{
  "num_hidden_layers": 10,
  "n_experts": 256,
  "moe_layers": [1, 2, 3, 4, 5, 6, 7, 8, 9],
  "normalize_top_k": false,
  "init_std_router": 0.0313,
  "norm_eps": 1e-05,
  "learning_rate": 0.0111,
  "batch_tokens": 65536,
  "max_seq_len": 1024
}
Below are experts of layer 4 (counted from 0) of a mixture-of-experts language model. Rows are named router (the router's row for the expert), gate (a neuron's input weights, with its number), up (a neuron's input weights, with its number) and show model dimensions 0-191. Each number is 128 + 24 x the weight over its row's rms, rounded and kept within 0 to 255. Numbers have three digits each.
Before each expert's rows: a language model's description of what the expert responds to. This comes from a sample of Wikipedia text that the model never trained on.

# expert 20
It responds to: Mid-word fragments
router:095122166108095092137092104128114153094116127095134115112134144098135120122065171167105158076122113135116130113142142141118118184174135119104083123152125092125165107144164149114116143084140110125116147119163172085140131134134100097113151112105114124117131141127098130114160148135110134131146157158146154169136140141145141122120127162088160150115132149094109118127112140127137130091148074116172151129122137163119109148117163148165090122097109125132097132155114129092150093125092141171200175162120106125127128124145133129126149085098141133121125133157129122120148093133185119092
gate1:137141129083121091156130123152109162161127101132125111114110105123110100140123107154120130125101138154148094132128102097115136139107161133105094076128134120099149109144171142143161162086130121145136128136189125133107115107129074079135107132148097135119117112124138168170131128120093098096124148181124146118147118092125164141106152128103168127136045168117155122123121166111131084112139118148143131121140113141136113125123154109208103133128131146154104154139100098103133133117093138188177145104108126164106109133150129115113086125149126142110116111154102136158166163127156110117
up1:114170104137100115146096127106103096130050111145115112158162156130177151100161082096101127094147110137117112091126147142116100137130175126149114089153099121140129122127126157112134153152128144140174130103134125130132128078114142161154115150150143131093109135148108066130163156127108095115102134143137126117120150115143108129134097167127161157137134105155120142099142074156111152149133109090140108136103152113139139129112121121125147148112139152110086127149083114143104114116123117130143137101153131137126094135067129094167106074149094091158110140139121181092163086104142114131
gate2:109095132104112119160081088109096149123149156191148115124155105117151139156128167104095139154181107149132123140107108171170118140121158112142115100136167096106151109103090131111142109127152147152078149125125164137118154130131105102096159125117129105137123154101140140114142107133150155149138133147157095189135104076119134122119093112187162106116143113145148177107076123141149127092104120097110107132118150133142095129128143115104100108097123151159099133124137149123124137130147137150155183155122095154099142143140103139116067091129126116134109155093133099125126109132131152081
up2:110091123141138125117135131154139122131166105093127164140143180179106151111127139133140108160117117104072120103135062161123145116078113165125160115098111115166139136108125087151152068102142132189106161132117137129132152147195126120132116150137137102121091118130124132133139163158105074097116099108114088137128117115130096108130137054128160101079146133146154110152119170143116121113110150145142103132143147146108105126087114082149104110170099102095145131107129129147137108178132106101125091140124150125121115123131112131137126165128150143122120146150137099118132114133127136175

# expert 51
It responds to: Word starts in technical prose
router:134114162120086137152114137110123158106112142103117091087131139128151137157127137118120143104163109197095146154149102165118138108162110119076130156178157124145124145155128160142129164097108109120121124092137133106128145148151108124113158100110133115145151142174104162146121136086111104130120110133129138146125120168104088159168139114075134127105125175123111130130092142134160144108158119120145090160100110141099123158083171136140040122105098135145090133128132131132130128128116119154174129120151082164151124115129177142131131119112123150123185127105137117159167128142154127098
gate0:159107114119161105153099119133111117126135143091153109159144092081154097137120140113176128161148118139091179163125168127102115111174133150138140154143130142129116143141163146130147145140145131125108133092155111069125138136121145077119133122137123123102056109120145132161126131138090101062101117126132139152101105117099128104122093103152106183106127160154125125141098136185128162114168129112113095134083138083141167161169142150110127162119132146120113131146155181139108130156136143134153095099134116123164144111119160131130145122102131175118109093145093130134106125143112160112
up0:080106123139124135169159130144120161143116159107121093157088202110126164138114079115166121153125130122156143178121101146151081101120139152135090108145140119129160148126129110075158115099130132137082157093161139128113155091131137121103117126135136142167148127123089124088133103120166189139082103137156121150103128136155159106112086137134109096131126117142100108110152101091121129095159129128125118135126134158128109106081098139115101114115121141129074064117102132154135136160143135164140148121157156140108161112163132128134117138102137116144147123124143103144081147122102092142
gate1:138121091139129123120150135103175167148124167113114142118144162101127165115073130134128089144183145137120122111119096145114152085148127127071132133145149141124150132125111098148074138131149144129141120118128136154166142128107158093122169116146133111081118121143151092146113156136118131084142119079128096128139158106159117125172122141108150164126122124067132142110109136139090171148123108166111122152074125140074134137169111139099128107137129113167138151116151104112128098118083099159149145130168145179158135087115142103107132135133141124142103141148134199163129132133131089122
up1:144153136129107115129128135117140144107103087200126154131130084146129117103135174137125152143157105142124169167115118147088130103101150112148183145108129143139115130134120157137118126174175149166145109123136130133160139149130104124133101193126111124124146163145108105104161136163149117141078104139174108119148106107135128136133155102140092118121132142111142126116122078116113087148125153095138113155153100097138130158099127152170064072125139121140123119097133126171110094141149125128142149120144091077079162135106120115164135132100142133130133165101110135090157142115127153076

# expert 12
It responds to: Prepositions after nouns
router:115063164098103085142114111117106118085108111103105132087149158129124184111108159151081162121132109140132148107115135132157125148182107109110101143157126120117158149141154154126156176108148103121077148119141142117139112140157089118119152142114117140149097176139089137103141138155126120120163186130145129121152095152111121110124117155120137179103160131077120152166072143141149149141139099138149131159120109153094117141119151143145096162143127105136109151135096145143168136079103148157127135162155121138141141112160165171132093128118097144133164112110134136102139108119104126108
gate1:093156151142119097111084166088185093119155140119150162119142123146108101114135119135110127137108126085089176084155156146123099098082148131114165143104142120124110135120134119099058125147129136088151109089167199126148130094115103139104162149164102159145092124137158085121155148125135106147094173113137172117171125138114109119157123119158103116102133113134113136133072104149131098113132115143109099122102150104130123131152156153138126134133126157146086095151144156135152136148113151133125119123130127163141121111094133152124116129120143137163112148109136079109118114144089154094
up1:055127143130085112129156160088109106136123138135070119078122136152154162138119097134120140151156113122092119125158115141134091120116125116132129158166120112143116185111044123144130149157115136113113136181139147085083119142120149099152117142105124139099155104087104144141131130136091138132177134069128113156121112111127134108115104135136140114118121123147102122094144136123126105129115200143146098138101175097111075133129134147107158100115120171126122143110135139139063105136113160136101137149131147088123120159131085141118112130154131134115150115112130110127151150083127127143
gate2:100122084095136115184092124124107162114127128149136131093150103119161152113119169120117101137115135168135132113112140129146125092089096181088126141166157159116101083132124127085149131104121148142084143160129133150130159130154136099128110151159191098138072086143133106118096130123132155146140158139114147116122135132124161111117107132113125156124164137171142116107137128045143160148126095114151094099115138064106160118135148082134126109118142115127155152137145159107164165155133094128107125128110178112154179149118151119141146120115132131122128138104128137156152112121153111138
up2:109125130145146120140141115175082107131115142131119081100116121137118150157130108138143113109144134185096090100115085144122121117085117123130128121077189186110119105130128096169122155139102115149102134093090155112166137102168108139168140132121097149100103138122104150113126143117144124133158147170120138088120117143104169102132160158094102135102106168116131156115126107106112091127118125106115078137193142143121127100132148096072141133112128123148117167100166136134117150146100117181136182151152150152113157111131153127144127095122128131105114096108097112125132091095129128120

# expert 27
It responds to: Mid-name fragments
router:071098169120113096115100125072113156085108120127125108115142104077105176140107143121107131130129140131113145117093110161141160143140113150131107159169138112132150186145137140081118146133144123147119161120139145105130118191145129102133156094120114121121107142139136138098170143153118116153173110146181123134143112159118113119149132145098158141134148153111135131149115171171186133100134080129140125120160085153116130117117157127135151165112126140106108113151143137184148120139109106128174117129151147099133152130143170152152106120108127121143159122100187111112131126169139185133
gate0:131166162157069089084101128092142104122129163120141153089121118128124161125105113140127151095120164147089162107123118128132121147094114169126114119137162068148161111133134103114129142113162128154153138096109116130137115124130116096107151119161110110116152114159140137191142146132150133111112115089151090127086132158152144089148153110130121129127140146094141113118085103158133119100110085144113124083063089117136117100120113127101109130169108108091111158063154127120128125125142114124139132145137150091083088127099154127183127099127112131161127142161099127110100139158132123105
up0:128118098127119142122124170148131085127117134122186157153130086103108116161125132118099099091157101104116096132103145135180113135118126134132115158116160082104116139147097082123125125126123105112111068159153134116089138157151124185130138176131121111113083091155168159105166143175081087133162126126141138128151105129100103117164101122142124134095156142156094149158130102124083104162126104157172147072107138132119113140139132130150120126109166127138116094146112129094102095136147093118132127133126136146094138129128110116155161177122114132104103080126163125115113125099143145140
gate1:108145115140121099141097153119137113152117058139179096080131118102108153145132074117132147137107095140138147108102096131141109109119138117150165140123112107120154151135150138116113122138137141147151113122114138129155168159162131110131138100089119119098122133167172127103122163111115089072120140118138132106111200158106131154142109081129146122129109138127108138110166134121126090156139133135147162139104129180067143148141090135115166165136111116152103108101076112149118151103102099164110095134156130128131127139089121131153074140154116087126118118107173157102094104135108146152
up1:103088144130164163092105136118164104111155125116142110160133121076103138099117117126120110125119120173081093125174121155123148143149164128119096129147124107090138139144119129128120192124156120158165118103163129099127100146126084138106110085152165090133144122107105193119148140157158129124130106160158114148123112080122148123179136143120098155134164138142143110119107114113137120183108136098118110138135135165106124124142164145158153090127154130134103126162156100136122114129118106159154066112167165077131152151130098129076120124144152117140112122112146127103109112128166139152

# expert 33
It responds to: Fragments after name starts
router:056114183082131121148124137082145094116083096118113100083138143125118154118147137136132126122134120144091149126089127162135137142112143123092105144120146102137133153151124134144135140129163104149128175098145167124119159168131091120122152118128122122108148136137111144120141124131083122096120136120148120155130079157114139153153136137131127146118145146097083108134082159129133132083141103092142121146103125148046095164131147159137151147082090129119094114175129126157112087150119156141124153166153116106160113147134149139130118132123100159154160070085141133113121099136168144111
gate0:111096128124164132159179148129116110130144121139112128160104117115113124121125128105144160116129121153158139115157150129116138098097179106142134116135111127126155153120129122108148143118119086117106142087144154112070131127072154115105180165132121147129112148112127123129132126128090136103114106140133111166114125163135154155148140131115163114133115147130124118119140143130116128122172161116181119146126128145059118186140096160210145134092111119161137124104155111150129112130149188104149172128138150075130151139151103078114118147118107172112092111155154105114191119113110154107
up0:102204139149121104145118169134145126115123132104132113105167128101150110127132165140105143148154147120099167135139143118136145145115103128146135079111142127145165138150100198170113136116080130112123129136094177130172135149126058131108135138142125149128133129109112175167144131138130074109130091116154116150143124111126155173121121148133151145153166153100143151125129130153100046141173117149092138097150109124129157120084156099132129129128148107107127149138123162091120146111117115141129130131153113127073129098139097142106170135142118154137114116113110107114107138186118153109
gate1:076126131099133087097140110142109132071067108117103109132141095118146179116138106157119146120105118141097154135112116138086122143120125136089116136109117109118101115150170120088128149129140133120147158160121144093106144149144132142134100150099173138125160134131130094108132147110125157130102107133148124141087136119105120138144179082158136121110165114120126134146137160161106149143109114113144099128145120121097155133119079182140122140120099134140107111108134087143151128119127155093130098179116142156178145086049121080115131179126091137131097137160095106104149102136102112156
up1:156108126107090169111137090168122177126123155094172093137116139135131119138117146122172099088140144133102151091152096110108108083116098124114141122130135109085111091135133114157112140127149100091157106139147112135144140146155075176109135129151089103139132151123128120127146138131190089108141100157130142087105176132141177140152123130131123107150067161143097128129184106092101141150128121149178129100117090119122087141138141146116117138145108075149148089089079133155110148117109114135104123125142138110127126154152159113139144121108138167097118147141158126135140112124123096120

# expert 43
It responds to: Sports competition terms
router:084118158085142135113086116122100125090094102091092125094099109098144175106104159151097153115131123132120146110110134149127155156125106125079081161126174111118160142130163128116109123113143133141097158103164132104140098144157117146112165101091117136125131171171128156106165134130116122142133154146167134127133100144143135152137166123127129145115161136100138087136109157127140148122136095150164117138101079157100117155138136137108107119110130100136081134132087113124157122094124149189128143119129078159146088115133181119150120084106117133152170128100145104151136118155140155084
gate1:130126126145121150106118126154109120156132085141111111143128125132146143113116108118103121135116076128100143116124128122117139133130110099116056147158127111098129106108143149135110098129144146107131142116120116172128121128107092150118133133105143129137136165162125112137121159118132091123062124122084116122126097172154168102162144110110145154125090152142145132149143154149123155139132121132157115088116155132086139155120129148079097069117165124131105085096148157120133131132128155195079164211113112134136149175144117109128112136183135108101140122125115043124139102111107141138
up1:088093109163144167097155086140146147140099105102104128131124117119145071114094113126150131150106128126130141112140090099138142170146141142095122118104148117117109043127126160090132090098155125113170143116116096100159145122086121138125147132093117150138171125114106138098172160155104137147131147128123087131090099139163165156122138155153128148122111144134091107094113179144149116131103143117115102153154139125125146104121124081119099093147141117154169130158163130139081133129093113104143150157113169160119126140115161114133160137087117122133161108145119135157117122112154180106
gate2:125176141100145130090123136135121146100142146092127136140140133075090130110119149126145095195155105105128144120095125148151145120103120106115109144083121096112148146109122087117107135171116160130119161141136127129132117130175147164178138104102115132146111170151110133151172122124161139140130121112129135131136084115114121115119133095153166156111164138118164091061114107126126130127121104123151161102145105084119093113153127101141140166109146122084111149158146140109155150153183158191123200153127102107125132157139107127125151150147147140123161154130124115085130117165139156114
up2:113095121129136184153123124170099117102139105165105136095090137107124083124194147166092114109119120121146185127120106127110114138136114141126119135140140163096131092127145129099122116091096164098115098119128098144127126143104150108150114169129140128121136161145140122147139146138147154141120131140136097137121132072192105115159117084112106144114160111150120134102127133169118117138115134144116089111127136163085170176134153096133091139081121145157144150125137111090120120120108110122151137160131106130124141126073112107103137171174108178119128134121102134152158114070174160115

# expert 0
It responds to: Mid-word syllable pieces
router:101099153096143114146141120128152111096117094111130136084144125096144167147076121141103147123156114171129118143136095145126151114177108098105124140170152111103144158138139166132114149092132096140067121116165142109114160142173116148124131115146105120143148158126134123113134126149140103130163131119124110166172126134116132104153119167098135127134152129110143128151104186118190166105164111140123126147152089160112134115089160153139091142085124138117119134180118147159152112149095153163150122150162099105178107137173132135138120130096107127128189108099125127130116103111129170157
gate11:160099078155128128136113141149113096115131121148145133136113123142121087140116132131112095107151097137126149145139099102112141129106108120144082192157153160123132100129147146126155090127115102128111090178142141166081132134160099163086131092137127123143140147136127111147139141129182155126135155129131121132185132136113136128090126144073100121156138148148113157063110065103119157067170119142105103129176104137125112161155147142119115110107106123184104107154136162159120120121136142123133124139129178149140132159119130171166107156152102147131151156128128084152123121148139141112
up11:167114124155103088139118112111147115112154164120120107160081098105130084171147166102096146133126124156128121155146105116154148109128113072115135144130134155077104116135087142107140118139100116103107152107137122100130141135147129118129121126090114108141171102108176144166153165143071092168122140117122148103145130121117085113141119120149140143121081131120094153130119108073146126124139133152152096148180126136151093167164107152095068132139133159133138148148176187106122122106167153137151151159188137142100141123128121104093136118116131117125134155153117120120151107134126095132
gate12:101147125149159092144105129125131163107188119146102150116135155116129118114192142106128139141139153131121097144110130120156153138131154100113093189143117106129094182127118149149140176102109130100088119145121172089108113129074146124121106121175073154138109168077162093090135117137107123112110109122163074079142140125141102130130125123142105141119145146122149141099093135141145142093143139141120101144126064135143111137122150108116157128112160161126092157116119151144186123121067156119122126136102087125133135138131128132119119131121152105152144076099128154115118128153120143131
up12:107086118146155104114116124120119156107149128145155185135133125112079133126155107113130092100133101122117137125129140148117121172085175142115117080076103088123149169145108130120111119082139140112121125158155138198132146078114105122099121208158145143135128142131115122142127119137153114143136078125146115142147108079131107098153152097152160092119142145117076115138125175152180132144119141119139127129125166105122122133126104132122117126157114119128130155162109184122147107130112116113167135085116117146134161142151138114138130134140135152117086103167145130130141157053137128138

# expert 19
It responds to: Conjunctions and hyphen compounds
router:138118155093125110146114142106080120098109136105093107121142178139135129116076146146121148103179111141120128133150105149133119132177154109133087129169126124121123145125120165108115185113125118134101147110160152094122136128117113114121164107104101147120153131155113138118162127134134109137181153129162158139171110137138094126178134134102130149115146141123146133163091167133143115136134117166183117123124114133085115139116144115180051145100129140117104138118096087163156099065110140153158149112143104127119127119164142123175127117073122112144179143123140159121138089141119152112
gate0:173133146112099122123105145145111102094094091136064181158102136095120118110148203144117127124103135121116138199111153159180117109117136113108097139119156155132149139145103136107160118128112163149081127149142112102114139115143134127125119162130134159126142123157118111121171117136142122151163139113149159077142115101131140127107101116097115147101135140106110133118101113168149106122123116121115168104123101121135115135107148154085085084122177143182138090163143144145106117086114103134102158122133110128116142125172166124113114161148114146150181128155123119104113157152137094117
up0:142103129134148121138174110157100087138135131130118116107097117156111180162157156133126146118127146120158152119113105057127116072109081117131146133146130169101134098101108121102130110115154092148131132110126121105119146119146148190116145079092094066156182133127123159113173108126116139076124101173125148153112092093155150157142137121134104116142128137135118074104144129151168160146115125142149164162095103088122131140124121127100137135105124151086139133104152110089157128152129144161133121102132166172123149139139111160141144116120107104156131149099140127164149141120121095117
gate1:111140123120124106140114134108126099094121127125117139176094155168133186163136133122111100108131118140123141153128151106110134160177128088131101170122096117151148128130125110159200118087099105191105121129168081122092148144134151084140169110150186139150148104163100104101130140154149123145166161122102155124179120067108103102098124175118131134151127130099144201120139128102132131075106130129149145143139113127121134137143114096098123122107102132130132150147129109147147115134173113099136107139145117133161132071121127100159108123148127110111098130119132137148134138119128121112
up1:098157121179141090093107106115124127113119106126112160149146192142148103113109080111117123107089088165110101129116141124128125154135115091096115153155098127104147126108132151135180112127129148137135126107115101151084104153085131090150120150149148150121149089166169130133054109092139105138133101080134134138188087145126144182122093107143096136139142095146149137167095135127124173110102137138108099116126154154131126145145151133062091133122103126086156121119126109134113080140155119098099102127109109104140127109142137114139132109119105142126108097131118130143111136103108119111

# expert 45
It responds to: ing suffix
router:092090144120128107160129124126138121118105131141110110118096127096138136158127153100091153125160124132130164148128116127120142156140119147081102173143134119136144135133153133102110146101113114158100138113152147131126145158189138119102182124080107104131124140146106170120148135138105086143119161184133172147148066145159102152157110133103146150078095107105121144132094141140142100121145112149155095152144116186087094147140165108095098163131096108147097140133112110139119110084114141117164125162162138116139112136169163147175121121115079128155172137117167132136118102121148139126
gate0:133114136141158103101157094166131147119138132151079125130161092128180109123136136160115099180141095138132160118073162132090079135110126128067091135140149128155067127155141170100114120127123136104135154170159108118168155130147134164103103111128105128131116166084133128150147114130123113128110127131130101127152121121138120124115140161154118152131122132116089098102150088161124121171161118129069157107114105125114149090116164102167120117120117066129180140141142169155128105114111137071127117084151131140139139115131125126129115129141113143108147130129172182136134128130130155110
up0:196109098128109135136125106149138135171110183103141114124157099117166113113159116149114174135155104137124134161107083170094135174129138093135139138113124126133149109122161099116167175112169129150128140133140097156097094138114139152137148135131145135115128123108094141156147149118140120143075129123105123169146122102104163100098125146130108130155163127147145099126112132114121103112167074127144152117113138113122120146172136107175127136134111132122119172153125102104172083148147144116135161151116115151156087135082143140124106116106147109128134148089068173170080150149119122148
gate1:128123123092144101130128127182108118152166107076150137166136137133155131114115124117137120125155115131118149164117099123080138170124152121115152114146125146122168146122126098134156134073158124155139170120106109133147096141104128165104180135111097114119143124142145137130139101137109143143149115110136138172121128127118111154181099106105075120165130098124145118107124087144127099133120111168172095142136093192122148175098152155098117106115122119127127134132086143127144083123128135145153176127135133144133152050108190121148105131105129102110109167079105126158112128125145103154
up1:101122131149154117153132147112119094120105115151131146112144108102175107129129154125124089112119112161162122141128114188128117109120160118148094125172117128153065092134129117094187128126106100152185096118141101107136137130121099144082127160156138145124117132129198139128134117111082142100132079121076112134095156157152144144120132125111128120122104164123095125116104119134107125131141138131099095119147165094117162129173165119157116123151123153174152124137147136140106143149146081132111119124144167129156111078091104178124154120172121130145131116084105122167152129091132130156

# expert 61
It responds to: Word-initial stems
router:088112143093088123129120145130119177088129136094109118107129144124098119153145119135128133105172097159131112113141106153135117134169155092111100153154152100125130164135136131124123140087094110120100148066142155137163148157127128147106109101132103124127111138165090147087145118129146099133104146138146148163168110148121103185144127165126154126108129130136109102133099161124139111088138113136167119121113120146120110158101145109102054114111106130138103143143093163133146092134114136166147172170144093109158117141147173156154148110089093122123198133148152144125178110122136121131
gate11:140156144135154093136154085124124182153127118086148122128170124156154137115091094164182114109182111088120119124120113127089088137125100135118130168119116133117133127186115099096167122077142136126118101109144122147107094099135131167138106097172086080171130159136129143105168162101123134120110156122106144137145116131124128117111081145150173154130182114110162107155132147122091135123130122131155102134099093134138145137137165132130128130123129123157157171105085139090107125106104117138134144133140111148110131148143104147136188148075130127141142114163164142102119151141153131124
up11:132166138118083148138130155124147140111125163152146120173140108148132155147143168158118126134087145117122129144128089122066147149170142110107138116121120082163116102099140135114143121160105147142146142129159123118091149091094160088119124145100137092164122156154097112084150119135172101145151115147149126128118137114132145142105078155191143127127084123134161085148106112099142106122110155145134131136110109127115160114108131136116169107099134135144116173107114165148101153157085126176133128210103110100093131105107159108084136142110144141142149128151131150122120117131093162128
gate12:119097113137149154099123127148130156081137202131136164114118125139105167108165110111139124120129142144140152153094165095115144092118152103127147119152145155108169146127120116179129102105118147110103095119090154102146132128180116136139143130152146117139130118119083132125163141152148137139093156139136130137119100152120101104126139151156115089091169152164097136107114087135111130076127126164146145141126071114105138145142154126114118105110170166103127154151129129154133099139108105086104130147135081131117062097102132127120114113089110167096178138130146109072158144107123135116
up12:112115121104130132097147113164131095139098133120130139113127077161083122111116116138139130133121125122108116119135118129151140113120097125127138121125158112095140089152117106087162106147173154116142121150100143165108179154170111143101159134089141119155130140133132139089143176110100109156145112155136151142116153164118129075140137129174122143142128142102096098092124175109122132146086124160143159125139179118122131136116158154132132165134105118109090126081093125139155086158102148121157191119157128160147108086075141141134090158184146140099117141165095118150088138128097146128

# expert 44
It responds to: Preposition in
router:116102171129137114142127132111123127121120115115135107056136133098125159116109150137129129109171130165136136099136106159135126089137138106099115162195112107143139175153113136133122172081140108133121153110170149132144157150167131154137140115108104130122129138155104143119142113112107117107143141118144119117161091152108095117128156147098143137093103135083073120153123177156140170116136103109168097167133124171097143145104166133153098151141074101154107145134121155120138115098130148121158149136131104118124141111161149154148098089110080141135153076085126139168163116151154161121
gate1:130124135117156136155118121158140090154118155074142167166103130132116161111153110081122112152073118157144142114100102090099147135139117167115131136116086104114163111127159102133109110109118120103143121068155100122104133192129136144111076134122141134121179122184133137112151136167131138121138143109129119134135135182156111140126174137127127131107091109090098161152157178152129137093131142120130109127149114124090104105153129127180124130130140129115111144184126105099150142145166140150123122124128045138119146114151137125108131136136121120086142096129115157110167140106156162126
up1:178115148114131120066160106113150133146142105147107139096194141120130140120117104167134160138139162113113167154119133150154071156110125146100188139142172056116112137115131126111111119141130076119088117118090150165133130118151108166113104142081099137134130122136116114105119142140126136122114128079129055158145124112153147123133160118189121144132163121106107137111128146151128150106136148125105127120092101159130168120132139135122122126115131136123098161084122145149108101128161153112117108090087147135141093139130128133153126120102091124146070104164116098099122121151123121140
gate2:139110145123178141113154110131098124148091157113141096105143137177163068091153134084098165140139133063095108105079079146117112124127136144103085120168151120165101139118143147105151142146143139152105143124141096136102074122102126127112161155149123117130105112112136132091119114113146123130105129127118086163124130103143131140157099129153174149083140116119119152169096155165124123127135122121100132130120083120136125098128126127150159117116096122159146105073095109084123111127130123087132122128106137111112137150153151120159094112113105152124153122094059185131137115137146131144
up2:090113133135127091098113121144196124134133105174132123163106130147101142137141152102130122182141109125129147095147137156130163156119141094085146133083082088127137159143124133147110139098140089149143168067134095135166131145120118087181139142149162080115117135119150138098145155150148132116179110116122128171102118138139119163073138126130111135156127144150120084119134083117174137158101142108121153152149089123158155143140161109089120148144152148105163128126114099088157136143133129144126133120094131120106113126081125133106144140109135144092123095103134116069144111142126127146

# expert 26
It responds to: Geographic and national adjectives
router:135089155104124097152119106113135151075142082128097115111086127136134176159100132098121126098167114142127171063139096150136143120136144137112091146149139086112117150132141168096113143104128094131124141135154136084107141130120086104121120111129116113111115153175139126120181119170088146124146147103115119171139112142165108160133151130080152128113139155107140115135095142108152161113158131128136125165094112185117119140082150139119111113109097127142126135127088124147151122123090174137136149142145133104116098138149168147191103081132106176138147105110109113144129096144155117116
gate0:159133135127131151131097092133104147102095076102137100112098130135161126151122160162137128125104106138123120132094139109165141130135148155116080097111154130108136121127112139178150133112095137140160129125129114082100164136116129096140098103152114116097077176144197135130135112117113093134151145104149117128086120172127101105098141170134117116095131165164153089124137148124112112135153144136147140134125126160126127121123171168138118107090144144144127136097164102092123111069110130112098128110157118147092148122107094108190124106150164136133104097113115160179139173174141113132
up0:140102098155127118146142120109091103126178112117118120141097121163155121169113123106065156149113113132110123075129123110148133165098102107162112168154128073113109109125129132125180138113132109125143128145132093080131157116127136164109115145114163103152124122131158084128112085111085089107139170115113121147122090139127117143123155072178097150131179146118130141166159129117111122164136124117127136110131097129113083123101136129111104128121119153107093138132113149119103097094143144124136101107103117134109149113126091109122147112184083101114086123152168178151138084103132133107
gate1:141123107104127121150140116118149088136127093157114088119114136124116140146163168139172117124161109142193145126165080128159134139157108133116112080154127114158190097119083152145124094086127123132105117141101124105130135136114106150148165132128162120126129141121142119141121129085137075089158153083140139190158139109091130112141148122096110103141144186096127138089092122111121152099135125157109107142131161118148106119087146141134133098128104147114108147099117114120191127154086150140147120150143120121132146114120132161139053129134108105127105160152151135121136172157145131137
up1:090193102131111107110174098101109155107133121136113056127110133149141088121119180140162113134145106143132103123108149115156159100128098113136090123116096163114148138135143144158158133158136135117135163095133131114093122141154151135121140127126114110155110162119163173124173117175170151135164152174157132137107146137118126136093144122122138114125151123165129090187140097114101070129154130118147114097109135135130146117095094111145139138100083139150154117103108135110170100113166131133111109126123152129140116178121107128100132131131133117130142143202174134147119092107109150124

# expert 63
It responds to: International and national adjectives
router:125112143089128078124118100124111133108103106135092129107145120130148158147123133132079145091162126108132146113117120127164123119123133107119111161137159091123126116145124138101139125110128113134090122100174148138141146130169131122123159133146109128157104177190072148112168113164108114118154189132138141154122112157112114174121133103073134140113107145093163108173134128111124120106135090177158091140100123140122126150100164148087118116139090116150106180119115126135135151131113176137126145144136099109165120124153171173130116105101099171142155111110134115171166094129136164095
gate1:118157141103134120116126152118140121110145113126091157112142096151160149116170132158121150141141174111127109106110075139161179116090141152098121111157163158136104140164115166113146139121149137128168149162135140189106145127152134136149151112115123183134071133127135123125137120155143142136140147111118128095117151162107125149150125117120099128117103152150083051128111140135133127152134172160126130174127077128166159147143144097092130096146136126137133177131086148133151163115116121097101100118137150101145121108121146153212100100141136121113135142137112136162133149087100116120
up1:116099120123154143114171100135135092160073126106161122148094140155124133125141108153134096138098122155123119158134079148122112167136111150106159081115137138142152142172117149123092112146113113146155119131128141116150129101118112146138142113135145152125122122108100125120107154078127055102116119136084096150101154156142119103121108100173105150151098112114080155109116116123152140090136126090123160141161105115085119141204128124154158128095139120141142084113162183128116126138121119146144141092127135130149083146129138091150112100124098110120098091125101108071139152141143133172
gate2:127128107127117120086109140147086087142167126132091158086103100132108116158162136121132096085134104130126131119155123154159128086224112141141099128146161133094168122117116111147123154126144146105057141090123093178137084124136114104135128136140090133150155157151113141118141162096150141130128120105136124111136104132135120172189146116129141136135135144125119063152151128165114096085140119122140114125134187107128141151117118152097131090103166178125133140139176116129160107136128150097127149147128133131100124109098112101120120138112114133134140147150102096150141094154109134129
up2:091121165117119116180119071157152120128119117171119162114140132089095103110127160128137137121107129123092155162073110114096076131092106093113115103136124185099121154099160142076107095138160146123158101154145141136122130114154107142116118131113085111113136104110125114122138113071133125125128082125159114084172169153155141115107111169119126138135130133159110107142132153143078115181153068128107184101108130117160131169116103149148084099149138124118113135104132153148125142088137128150111121150134123143100119126104128113156092116151135139103115136160145128115108135107119149117

# expert 60
It responds to: Final y endings
router:105101160093111089132136094095130181095116136119111118098129165104141141130126148119134142092125135149142129122134128135165130126156118154095119165168141094146138166142141121126117163108117109126078134102173146091096169137154096123124149118114101127139114152135112123116136094113085134118113185163132147136143120159151126118110117137112177136111117111120088096149087144107160174141143106141142151149148084160114079131049129135142120124143118103124097150144103066136152102127100140119190132146130124101143103158153159126142124087102130108174149124154120104127127113150156130093
gate1:099120170136173132135171094162144163106113144126086106119145158128150148124145113115210090144133098174105144137116174156124109137089092163117083130118153106102113113146100159077155098109132111112112093133169119136101141168150125152122124081109124113093131156133142119159144111144125137153112149126139157118158183153114157139124161143081144107111113148184105140101098129115129147148128129124106125107131136142128114123145100159150108117138104151137126096168132112159126136136125097104143149181145165122151159131125118156163127126094121138174141140095135103120150155152166124109
up1:116106156098104125138052155173171151123122088105144133110128142079187123165162136131176145102089147150079173129161137103112106154120147112127145133103151127092115086131109121135124151104138120133121138128096135143166160123142079117118065112167137134122129116130144076140159152136099106125128099137104104118132121152134105119125104124136140134139107150147142120126144139099108132113128146143145124154117124128160124099126135141173153130122158185147093112110135112099100135104123115179135097103100147136123119149082127136134079166122101130103137185119106114089103110167153129148
gate2:103122105130110118156092175120127092087117163166091157159104136127102151097112152114115169122115112179117134109116122169132140119104146111128074098152098118118122128086123193147137137125138121127149119172141160145124146157111085122097114127091151137144123147169122140122152116088162112091130122135116124128140157141135129089125137164122146143118124123142087119098102161095100144114118125142151172144114144130127105114087105119162152140133115134139124148150117092164108093150106107179134149184186137107119112121101129132079103152147122105139129120116178165151135150161087092141
up2:135091098161114110141118120092144128122170137134134130102096142134140157150122109130129100108114110121136104115128126153109111140151124165130124139090136123134134146118085126119091134090137140131144099173164114133129156170153063117164133140163138158087139056154131132117121163120097120146170181151115149109142144111120117159117168091113114084167135160165122128112125175105136161160128134176168121126137094108134123099132121105080117083125126144164130112121145120123142125101146113167118117122128129180100139123104155141128111095139134114113133147090185143117159169121110187153